{"routed_scale": 9.58, "norm": "layernorm", "init_std_qkv": 0.0236, "grad_clip": 0.5}
Below are experts of layer 7 (counted from 0) of a mixture-of-experts language model. Rows are named router (the router's row for the expert), up (a neuron's input weights, with its number) and show model dimensions 0-127. Each number is 500 + 25 x the weight over its row's rms, rounded and kept within 0 to 999. Numbers have three digits each.
Before each expert's rows: a language model's description of what the expert responds to. This comes from a sample of Wikipedia text that the model never trained on.

# expert 49
It responds to: Dashes opening list items after a line break, sentence-final periods and line breaks, and said or wrote after quotations in sports news.
router:460485493515496466535453495512500488555526519513496476499536496471508513507498535516488448545495486575489536502507486471450469551444507511478512459503474497518507486493497460507477503496468482491494477467510498494514470480460531478543533459489502507482524527489486478540477509522518498523509517518484477485512467470575493434521480474508514494527489483507518497492497502505477504483455
up0:487518542504461493493521511484479502520504489519445530494479447506436475486481464463497509573502470520521541481504480526482522502428509486514479484476465519525512489537514433493517502486499479514471477484483530501506503522497472465500500479497491492542491509487494530494483473510524515517454508528446484506491460471489465478487493509484502508456510536454532460522474523496505546469519
up1:514505544506478508546507512497519480527497487537452518491463457496456487500485490481511506570480512517495536523485481509460532511460504473530522503476442519491514486522489471480523516494498474483472482485472561508499517493491489469540513481505486498483504506499498520542498502490551502535477502534431467513476462483515467510492488500484539511482515536470508486520501537476489581483515
up2:501483464548498482535502488462493487502509511503545544531508478544534505551494508522515471501502468554509502464480513496491509539497491488517542503534491487490493453507492463462535508515486454465501539511510485486480507497508504504507480441529497484498478504547522471558471526504522515563510496510489544490483480456505542452510526465455543524547487498489462517512543523536489527505518
up3:528514455493510454516536499516455517509460499495495443495499495488528517469508531499493481462493493510494501480516509519513463486501498494511489501528544457481510489523490498444513502496509535493586514514482461542429490535540518494481490494491507516511440500503511526480491483516479492507505498523515458489471470502538477535529450498488514526492498452438499466515511480483501500484475
up4:496509481511504513531475515497543533480506512480499487566517508505506517499491591494504536538502520499485482454472515498472486460498490547483471485472530517503509508517492519532476472483512478484510518518520520505453507531560457511526475497501492469502552471489499557466498477488541554506466495552465511503452474497480510514481535479526516524501474515501530431503487490500526487525496
up5:495498490511494504519532513481459490472476516477517397474518507498541465508490455490530511522475509516502500504503537484501512532480521499513525491509519502531486502517494414480484540455502514502528505508506475505470477502500527475454502456541474504498469511507495520487497499530498497509523498520509498515503469506540495521504479474465518497483517517467518495510523503473477520496491
up6:523511460514539475508531500509462509476462521458467380450474489480538495488487481480517471482480518530491503505499503490497470529501521503507519500516524474526517486527500482496485508458495545508558534498498440534465495487507524499492478475514492519521475513505518507491523502536492490503506499498526499496510461504518505525535478504480490521470506458450521515483484490451501503509479
up7:515504491482517520497532491483504511472529502503509458510468434482478445506524499538508461484502474460498484498499507506499522510508448522511467511501504511521501529497503489487448493472407488512485512559520482471519525457521494514477479550562492516521519509516507516514502536498484495474550502509495511507463533536512483566467505537500508528497490488509493525496492501510503537481518
up8:519496518506518503529499516426452512524526561505500494519511441495456506473501522497506505494516526508509516499508498544526496531507489528512470501489587516495501478514490509465488502516564525499510494512464455471495491563499484472525482486493495485510506498508502530520493475511515561523481498548510469484465516508462506459537524501490499462519498502455488469488527510547502499486477
up9:501492488505497471544486524483505491518471467531503536479515463492523512498530501471490500526510458516505493525504520497487511506465470519544492473493439501494487471515484491497490561479517499498512512487551473530499518541489520574476486447521474495480486486517528473506515488530500508570503489474526526507528508464523538452531480477532525514507472489482470504485509501545482470511480
up10:461507483497489485534478509485509494480498510554523511470524545482548491501540529522502502502490458488498481501485449492522469487503476532493462431502464509504490507499529498499484510533516498499513504541517487494501511501511533514546505475487509514494526501498494456451477498531472567500509488509512483468470472487515510489517480524572535499490488512503480477473539503496517482506476
up11:461498520500512494497483513439498495496518475475538517481501492520473533492492503499487466492493486502502508507498468512520508545506469486564507516545491518475524467495500452427492503490533482506492516510511468460536466505533485489518423489508506494550488497532512504514514483497572503512486507511541511514476475474448526460525528505493501533480494480476450491511493534526520504510476
up12:506501508508528520531478503485494503507464445486494479519453513524507478505543509546527475512513504461496475502466491506533464486550460524475531519545509466510492514508479486490500484504527521543527470546486547489490466524514483516531522540492500521492493507501491469477470466483476496511520496469496464495519504543507532498511520491541497516512494521497463480508512499452502501518506
up13:535513454466505530503548483485499562433542516504505515513492501512478542457479500499484492511521483481496467507505524484513527516507501523548501503492475499486506411502505558503495509515554489515507505506514561500504455547476555476503500465426510502575468482529513536530498512532487498503529506493463477490515477490493498495498517492533540516483471430509529482562492536514491448484510
up14:523508469514471538464490494492510509507476498492482465519486547546480512512461523570532498476533543478519500514506472514529485464558497543477525473505477489540482546519503468505476500491505542483509487576489504519447492520524516506472546513468491475494486521503499488526516524476510458458501490520517531491491456511471498502459512483516521544486515493521448535479502490507493486468492
up15:554500456481504518502464488458509492517477544550532468495503508489479531461491545448492507498498507514533505506502501510479479527505512497489544506504495471485497503506503477487529505478491479487501488516542518532506494511474524541510531493507516492476523504503506455520498486494506440493495477457496483503514492502473501506462473476568488522559478500544486508513544477464515503498467
up16:471496520525455470481506550476464496493565497512506529524484501542473490495499487491514515549469531519514536497499492492498501507448467502504505504494500512502504529511541455555490489508482495536513522557462503456513487551514467499448507442491462471509457488493519483489495506489539491510517505491485544498513510513468506466512508513468515489445525452504520514470516515509481477533498
up17:484515512514488478493508465524494527505543475527518515535482513521481485478505536504474487512498523455525516504480477497533524505499496502473510468458484485485502527507497515511511491510485496529527500498514504473509532490491544495484499505487528464500521518497509509526433509461524544477484482462499459488485455503475479534495505538477560518496525514510450456473514501488549516492505
up18:474487475499511546521518496516536527502515501514508517523492553526484506493501515541491489495506572484500507499501470492526482530530469539477492489500515500520485453500494524481488477491539467488516469533512426488485494506493495468501498495457496501480504484517491513509443522490443510478543494522513463452454495507511505470513482525551511518503491511509485477523550521536546515486477
up19:489529465502493554486491526458470494519544512495463492531439518517481467512504485512497475513511523490512498552469504555469490509504495538494484488445500478536500491499512447524517544495461482537497471482506526485525528488502491515513506523508504491499515521491502494475467506465494457491489494532503485522494502487484516545512501540551487472509522495499511487538515515520542526478493
up20:558520452514507487546490523431509493534513512516465483452499449491482496476521531518513542560504492520486501538503498535507530498508512474533516458476535509484517496508487463422486516489537496438474482465487476491448495490515499495552507468556503525481519489517490522550522471518488471513531502487459511509518498484510521481500487485514499502542511508471504504476493498513498522482496
up21:513492490501500507547457498480505470475529482512516509498481505530497483505525526500522474491487487493497510509495501489477492524488522463511540487552487515482486513507507466485502500450472507555507495495489551518500480506511508480537478552514482495500509490485489515476509502540489470505517487483504544536447466502526522510504517506513461501548523510528495498503485539526456508494505
up22:488524535501502492473521507440506476487531488497516484505497491478503497500532505534505489515509484540495491485527498514508512497485468482487538513532537495486506474516521464510503568491563509513527504501492502440487462492490530484511502510461514513523493465483520476513484480453519486491505506518550513507542507489487513466488492471556471481479458486479489556470488556498492477501484
up23:511524488541458473505451498478506512538514485498476510454497540483558476473560512530536554484517482509515529493521541527477472529491502529483490516520473525500514503515511475492486493529506495490446458512509495509491508523459523527494515475493508480479474480460502453476477448513507469536528469541543479476472502465507521452494508515508476480538496485511489511485535523500477536531487
up24:491508510511483484483500519477477511534519479483493517514523592529499506489512462417518503506513561515484491507518482486457493485498457495524518471523466486532508465510505468533516484552512510469511486495487498457508525511483507504488480446463473489507451498504488499470479507518555486516527481515531466515494470515497528501559521537490496513539523499508505502484541526489522475508481
up25:514494512516509459484466510488443476520516529494508526488447547494458433481528449499501464494482521511529520529503471490482449575481536539507525474466503502520500497517556487530520486483483472521473475494529526521487504543550509494532484504487461505506536509475496534508487467549526468521477495499499529505487495454503538495493512501484459510512519549550505496504490517513496511480520
up26:502497485469529502524517507558492487478496524484470524506494484478471535500504459508479468504588522478526477480500489494515504516490516512501463505489511484466482478513510518525471522484494471526542484522498480530450472497520494439480521485453498503513521511478500495525475489517466525477527501527507491510506486510569475472475516546499487508505485447500503474572498503460480521502474
up27:441507525523458540483510505499509530474534508505523564542482490522491464527468512543495488527490492501520508452493494503507547496477458514469484501453501505523504509496490499495547490501477475487489479502481486477505485501482456478512484495520496497507532507500507521502500498467535554532490503523448473499472525506477460501522554490482513477496526516515495500493487533484498569489481
up28:509492520518527475444461489472507465524492527467495486448544505490461517467510519466487482455462495503531495557503503518530467525490496505585478493507472493522494522529536523489485486517495489539482499469531447547501555537525508522507506492515473482489525475484514529476506523490539486541474456499521523505521477474502506498505467520530456532533495491537489499481499509508481502524509
up29:508481506480511486510483496558489472514491521471533529488486546487573476497539480485502498505469477478517492483492562464508523498519485485493521489523522494538497482504488494510516514478464498486491518542486536491482476502478518498486498498470466471478521447522497494478489451485471551534520491493522508516481512500580495494488504518496528479532481480522507473522546486510504502536491
up30:525501481474531519489501526420471498495469540528448519512543493517491545522493456499466485534543498522543518487496485516531472525469517513500501434507506479520518533535512416526510502484487494510510502577496485483463516512512478508485544459517516493477547518468504481529515485545497492465475490487495504528513474474526510468493490484521495504501532508527520480532479482516452496514477
up31:479499492516471457497479500447504485520487453491507477524544535538484497541531499501468482471522482544478516530486539498518453580514502512537452511479504519484503454499524479490520498507500512505523504488522506497518545499466486489496516510508496477510465492501514507499489511495524481526483468509482521497496521523510544493499474480548502498486474529496511507494508517517452528486539